{"experts_per_token": 2, "balance_loss": 0.00296, "router_noise": 0.3, "init_std_router": 0.0261, "vocab_size": 16298, "batch_tokens": [65536, 131072, 262144, 524288]}
Below are experts of layer 4 (counted from 0) of a mixture-of-experts language model. Rows are named router (the router's row for the expert), gate (a neuron's input weights, with its number), up (a neuron's input weights, with its number) and show model dimensions 0-95. Each number is 128 + 32 x the weight over its row's rms, rounded and kept within 0 to 255.
After each expert's rows: "gets" lists some tokens that make up at least twice as much of what it gets as of all text. This comes from a sample of Wikipedia text that the model never trained on. Tokens count by the router's weight.

# expert 30
router [162  88 125 134 129 170 120 120 109  78 151 155 159 139  90 113  79 115 116  80 104  94 131  81 161 102 174 126 109 130 145 200 133 156 117 130 173 143 132 152 123  83 126 108 115 177 102 121 104  87 152 164 181  99  90 178 117 181 147  74 156 148 142  95 161 146 148 171  87 160 141 106 142  99  91  83 105 131  90 141 127 168  84  96 159 169 118 137  90  95 122  95 119 119 109 104]
gate2 [144 168  87 118 116  77 145 129 132 146 130  78 155 162 116 139 102 132 131 110  32 117 125 101 106 142 151  68 103 121 148 115 105 128 166 106 123 189 142  67 124 118 200 149 141 125 142 134 198 145 133 130 100 107 147 163 116  87 125 146 149 113 119  84  98 119 155 125 129 194 203  89 128 137 118 147 127 121 101 193 202 149 133 100 127 130 152 164 164 167  84 149  75  52  94 133]
up2 [130 157 108 153 139 126 111  84 110 124 188 159 123 116 122  64 168 102  88 133 120  92 130 109  80 157 149 179 119  79 157 129  99 153 137 102 145 103 165 172 158 116  81 123 171 162 153 179 108 123 133 226 142 137 144  98  99 139 184  99 130 220 133 187 173 198  80 178  65 100  83 171 146 108 112  95 110 165 150 129  79 136  82 113 113  65 148 121 165 101 147 127 183 117  96 101]
gets: "|", "the ", "2 ", "| ", ", ", "1 "

# expert 14
router [151  92 143 134 126 163  99 111 114  91 138 160 168 130  91 113  77 125 116  98  94  92 131  74 152  77 160 122 107 131 151 181 129 167 117 122 168 130 126 153 117  64 147 114 104 170 110 124 117 101 153 141 199 108 111 181 101 171 149  90 162 140 141  84 145 153 154 172  96 160 147 111 133  99  84  74  87 117  82 159 133 166  76  96 171 172 106 124  75 111 122 100 130 122 105  90]
gate0 [124 125  65 112  78 129 133 194 156 139 107 120 109 102 143 167 140 105 128 106 145 152 134 125 190 132 122 102 128 173  80 107 124 142 103  88 115 143 162 112  65 131  75 180 100 181 114 128 166  67 180  89 123 108 108 179 169 133 115 134 117 132 120  74 175 173 143 111 130 172 126 162 110  96  81 129 124 100 128 188  80 162 119 103 112 142 132 119  93 126 150 151 132 112  84 144]
up0 [126  81 162 103 154 144 164 112 193 161 142 197 102 105 149 131 129  94 152 100 122 113 172 145 162 119 149 120 111 135 165  82 157 130 178 101 136 145 132 108 165 104  83  76  95 127 115 198  91 117 132 116 123 168 198  93 141 100 167 151 114 131 109 162 145 108 170 159  94 137 182 163  96 125 179 125 135  85 103 147 121  85 143 135 166 123 211 115 127  73 169 188 150 179 105  88]
gets: "1 ", "during ", "at ", "ers", "until ", "series "

# expert 67
router [157  89 128 123 125 177  96 118 110  84 136 161 176 124  92 115  97 126 128  93 107  93 140  67 159  91 150 127 123 126 165 203 121 170 105 120 173 127 129 152 127  81 135  93 117 159 104 126 109  97 151 144 195 106 105 178 104 194 145  71 162 142 140  87 190 152 151 179  99 152 131  99 137 103 105  97  91 125  83 141 144 168  91 104 156 168 112 133  81 112 112  92 122 123 106  91]
gate0 [105  69 136 120 109 202 154 138 151 114  86 118 129 156 190 171  54 111 186 172 160 142 146 121 104 160  89 100 108 150 144 120 196 117 166  93 108 117 101 168 185 121 136 105 106 164 118 192 128 130 109 124 116 128 146 101  64 167  97  99 125 140  92 170 106 161 119 125 135 111 140 148  95 130  96 110 140 100 110 141 140  61 104 116 138 140  66  94  59 141 138 132 130 116 140  72]
up0 [131 100 153 105 114 143 149  79 181  96 139 127 152 151 168 119 135 137 144  97 138 163 115  62 140 135  94 106 135 137 133 194 128 151 106 139 178  23 124 138 168 138  98 121 140  97 155  86  87 144 108 165  85  80 146 126 115 130  97  64 161 121  94  89 101 145 175 145  81 220 165 137 162 149  98 156 181 127 116 146 132 141 163 127 144 127 110  56 114 132 137  73 133 219 174 116]
gets: ", ", "and ", ") ", "–", ")", "at "

# expert 7
router [161 101 149 157 136 183 116 108 119  71 149 169 162 115  76 108 100 114 127 104 101  93 131 102 158  81 159 129 107 137 151 178 126 160 114 138 177 138 134 137 129  85 147  99 113 163 109 119 109  81 152 156 185 101 107 179 106 163 147  81 154 150 141  91 145 148 158 180  93 166 140 108 130 105  94  86  91 120  66 155 134 174  85 108 169 166 106 134  68 107 106 108 121 109  96  90]
gate0 [115  84  76 193 148 146 124  93 144 151  52 106 132 133 150 104 105 143 124 126 130 128 129 125 131 132 112 101  75 154 148 163 119  87 104 175  91 146 133 162 148  97 214 142 133 101 139 119 132 165 108 213 163  80  84 140 112 122 153  99 144  88 129  70 159 103 153 125  80 106 104  96 134 167 127 168 126 147  86 141 100 122 108 134 129 117 143 154 106 129 149 129 124 116  82  85]
up0 [161  83 155 139 107 111 100  85 107 114 143 130 161 145 131 170 124 125 131  60 133 122  87 144 167 142 161  89 136 132 144 105 135  78 121 157 147 121 124 125 132 166 160 120  88 128 210  85 155 138 158 139  84  98 119 135 167 115 151 163 140 129 113 151 129 105 105  72 159 163 103 114 184 123 154 139 126 148 117 166 125 196 132 118 123 123 127  84 127 143 160 186 116 187 138  82]
gets: ", ", "he ", "who ", "that ", "of ", ": "

# expert 26
router [160  84 135 140 134 184 118 115 105  96 146 164 152 140  92 121 101  96 126  97  92  94 130  76 156  86 174 119 108 131 156 182 144 151 116 120 171 129 136 154 123  75 130  97 104 167 103 132 121  85 146 145 195 111 106 177 110 180 146  85 161 138 138  83 158 149 151 174 102 159 129  94 126  90  93  75  85 143  68 146 140 163  74 111 175 163 111 127  87 103 119  96 119 110  97  90]
gate0 [177 128 168 140 116 150 110 108 158 124 105 103 113 174 164 106  56 136 132 148  80  57  99  83 125 140 149  46 141 155 142  83 211 151 159 122 142 177 138  88 170 159 114 162 131 121  93 162 177 159 188 131 117 122 150 127 128 149 160  94 125  92 186  70 114 102 123 123  71 143 167  80 140  58 133 161 129  92 101 140 124  84  97 118 194  88 108 131 176 116 168  66 146  89 116 151]
up0 [ 91  93  80 129  66 125 169 135 164  80 157  89  65 150 113 115 137 137 159 190 108  73  78 144 106  82 121 120 150 154 150 139 168 137 135 135 137 172 105 106 122 114 139 110 196 149 103 163  97 157 148 101 131  97  84 130 166  95  97 148 145 102 152  48 120 182 153  87  52 130 181 161 109 152  92 113 137 158 165 113 148 171 112  70 205 153 108 174 120  99 160 135 157 103 122 159]
gets: "was ", "been ", "were ", "| ", "– ", "a "

# expert 6
router [158  86 142 147 120 190 110 118 111  97 140 148 155 120 100 104  80 127 144  81  98  81 149  97 147  97 151 137 105 129 160 175 131 158 109 136 180 135 129 144 130  87 137 103 108 173 113 100 116  95 144 157 197 116 102 188 112 163 153  77 174 155 155  79 162 148 153 177 100 165 132 110 140 119 107  90  91 132  90 151 139 170  74  98 155 175 125 142  79 112 113  99 121 104  93  91]
gate0 [126 118 128 171  56 110 109 193 104 123  69 109 160 150  72  95  89 163 112 123 125 151  98 130 113 109  89 131 137 120 141 191  79 111 133 129 141 113 111 191 109 160  82  73 102  86 132 124 112 110 118 165 152 122 142 180 160 116 142 157 155 141 102 121 101 124 150  50 122 128  38 162 181 124 175 135 121  96 107 141 143 129 157  92 125 133  77 151  78 144 102 107 148 111 113  33]
up0 [102 218 151 100 167 121 146 120 125 153 162 173 166 141  96 117 113 140  82 130  91 139 102 176  99 107  88 146  36  86  82 116  55 115 148 115 128 106 141 133 112 196  81 100  73 123 153 135  80 153 168  58 163 123 169  69 119 117 165 145 116  99  73  82 142 148 199  63 181 129 137 194 151 160 179  93 150 165 134 149 178 168 139 152 138 177 102 152 126 126 134  97 139 105 138 102]
gets: "% ", "that ", "u", "8 ", "member ", "members "

# expert 21
router [163  94 140 142 145 176 120 108 105  70 138 165 161 135  98 105  95 116 124 103  95 100 143  77 159  88 155 118 108 142 168 173 141 167 115 125 182 144 132 155 128  70 147  99 105 173  97 110 108  80 155 142 182 100 114 175 100 173 140  75 152 140 134  93 165 144 150 161 102 153 130 112 132 105  92  86  96 126  73 165 139 170  81 113 161 177 111 134  86 119 121  93 115 117 105 102]
gate0 [143  99 147 129  91 124 122 112  81  89 112 162 132 167 115 158 159 125  97  74 129 147 160 164 152  78 163 144 155 138 154 123 100  89  77 131 186 130  98 130 163 157 188  71 145 153 111 119  69 116 144 112 173 177 192 169 161 125 171 121 112 106 179 114 149 178 202 131 115 117 124 128  97 163 110 110 104 115  80 193 180  73 118 119 111 146 114 104 119 171 151 144 100 118 122 104]
up0 [121 127  57 154 126  91 103 118 130 180 158 143 163 154  98 113 117  73  81  99 112 151 122 135 161 148  78  78 128 123 117 166 135 213 121 170  89 122  84 168 144 114 157 121 110  98 120 151 225 118 106 154 143 130 157  95 132 115  87 139 123  83 105 140 126 167 103 117 142 140 159 142  86 153 122 126 142 100 166 110 158 140  73 192 103 175 137  50 165 190 127  80 106 118 145  88]
gets: "in ", "on ", "| ", "by ", "On ", "os"

# expert 31
router [160  89 144 151 145 173 108 104 122  79 140 157 158 139  95 114  85 112 115  87  97  98 144  81 153  88 158 128 103 121 152 169 138 163 113 124 189 123 122 144 137  65 155  99 111 171 111 118 108  83 142 153 194 100 110 183 113 183 142  80 162 145 146  86 172 158 159 181 107 157 137  98 130  97  94  90  80 129  68 160 135 171  91 101 163 164 102 127  85  95 116 101 131 112 110  93]
gate0 [110  60 127 140 121 127 121  90 102 116 104 106 158 126 135 110 122 121 114 106 142 103  92 129 155 105 102  66  84 146 115 158 149 138 148 118 103  56 133  70 106 153 123  96 135 109  81 144  74 117  77 168 126 189 115 148 133 145 154 105 168 124 122 108 222 130 186 113 118 160 141  80 145 119  61 100 151 123  97 127 106 109 122 168 131 123 141 104 154 142 125 107 104 199  66  53]
up0 [116 122 149 136 152 127 133 114 130 129 179 145 115 169 205  95 136 119 132  97 145 174 155 109 136 192 141 158 109 114 162 159 131 141 102 144 133 120 150 150 103  70  97 112 178 110 110 198  73 100 165  77 169 136 105 110 145 134 138 122 104 199  72 124  66 103 109  99 121  57 158 128 129 160 114  97 111 148 138 127 173 170 132  95  94 126 125 117 170  90 150 136 124 163  95 120]
gets: "in ", "are ", "released ", "it ", "at ", "ing"

# expert 0
router [166  92 145 146 122 172 103 108 120  70 131 148 158 131  94 123  81 134 121 100 101  93 156  73 158  88 157 124 116 139 165 182 140 156 119 117 168 136 131 155 133  75 160 106 115 172 102 109 110  98 166 143 196 106 107 163 104 173 152  75 154 153 143  89 169 156 147 173  93 173 125 102 128 106  84  89  87 118  81 143 136 181  64  98 155 174 119 123  93 104 113 112 113 119 112  95]
gate0 [167 149 116 153 143 139 117  69 118 201 156 144 137 162 100 165 101 155 112  86 140  92 137 146 127 117 167 103 140 132 143 106 130 144 110 144 167 144 160 129  94  88 163 169 108 135 177 134 144 132 104 122  97 104 128 215 104 148 154 156 159 126  73 101 113  83 187 108 108 139 126 153 174 140 132 153 100 137  90 127 164 145 108  99 131 148 108 124 113  82  83 123 147 119 145  55]
up0 [177 136  86  77 120 131 143 107 135 201 128 117 144 162 142 192 133 129 131 166 109 146 184 113 172  89  99  73 182 125 121 123 156  59 109 129 110 146 111 192 145 122 144 138 142 126 138 141 184 117 122 184 115 163 105 141 134 150  88 105 122 103 118 101 139 133 150 119 107 162 127 131 150 138 144 122  99 216 123 142 135 165 149 111 143  86  95  82 129 146  73  62 128 157 143  48]
gets: ", ", "5 ", "a ", "6 ", "6", "and "

# expert 78
router [154 103 139 135 128 179  96 106 111  86 147 158 153 137  83 108  78 106 127 101  92 105 120  73 155  89 173 124  97 122 154 173 135 176 106 127 171 135 138 148 128  72 154  97 110 167 112 119 105  98 152 150 193 111 105 180 114 180 158  86 165 139 140  96 164 148 154 188  84 148 144  98 130  97  89  95 100 120  84 148 129 160  74 104 158 159 125 128  77  91 118 103 120 114 103  94]
gate0 [164 144 145 155 106 140  95 186 158 109 121 115  65 132 102 112 159 103 130 149  83  80 152 169 151 116 139 136 104 155 151 143  76  77 100 152 103 141 123 123 135  63 109 144  85 148  72 150 115 108 129 154 114 109 182 126  71 134 159 183 120 101  95 107 141 109 100 124 163 184 132 117 155 120 190 180 127 122 128 134  65 167 139 171  85 142 163 177  75 124  81 192 178 136 109  63]
up0 [139 126 133 136 133 133  84 110 164  98 184  94 152 102 111 180 140 102 116 179 152 111 148 171 113 130  93  96 131  99  76 122 192  87  84 105 134  85 109 115 144  88 174 134 138 135 127  96 124  59 146 135  64  96  95  79 173  93 127 163 147 124 163 141 130 111  81 218 136 155 139  98 119 115 157 149 113 104 116 116 135  97 150  86  42 148 125 169  75 135  87 134 135  72 166  99]
gets: "for ", "de ", "on ", "by ", "in ", "é"

# expert 62
router [168  77 152 136 139 176 101 114 115  71 143 153 165 124  90 114  93 107 111 100 104  80 135  73 142  96 171 117 109 137 158 169 131 164 105 120 179 127 139 147 135  69 132 107 106 154 113 118 111  90 157 160 178  94  99 174  98 182 134  92 177 143 142  86 151 137 145 166 101 158 145 100 136 100  74  93 101 123  88 156 144 177  71  98 153 176 100 134  94 105 107  94 125 116  97 102]
gate0 [140 109 126 164 140 136  99  94  79 116  74  88  96 151 104 115 105  85 118 108 164 136 149  93 153 138  94 129 129  79 175 103 149  96 189 134 160 133 114 112 113 144 118 117 171 162  99  91 175  73 147 132  85 151 112  95 155  28 148 103 144 146 147 110  96 136 165 141 138 119 137 162 157  29  53 125 113 204 120 125 164 176 103 178 146 154 107  39 169 118 141 149  98 124 166 157]
up0 [134  60 184 181 133 144 120 114 134  72 106 130 130  89 151 180 138 106 118 107 115 119 155 125 233  81 109 127 114  95 156 151 137  75 142 151 118  82 147 120 138 135 134 121 132  93 128 136 118 157 105 146 159 106  61  75 148  66 200 147 149 119 119  85 103 175 124  80 187 165 130 163 118 168  76 121  99 144 118 104 115 126 132 150 177  70 140 144 153 113 152 184 120 114 135  98]
gets: "| ", ":", "us", "z", "of ", "a"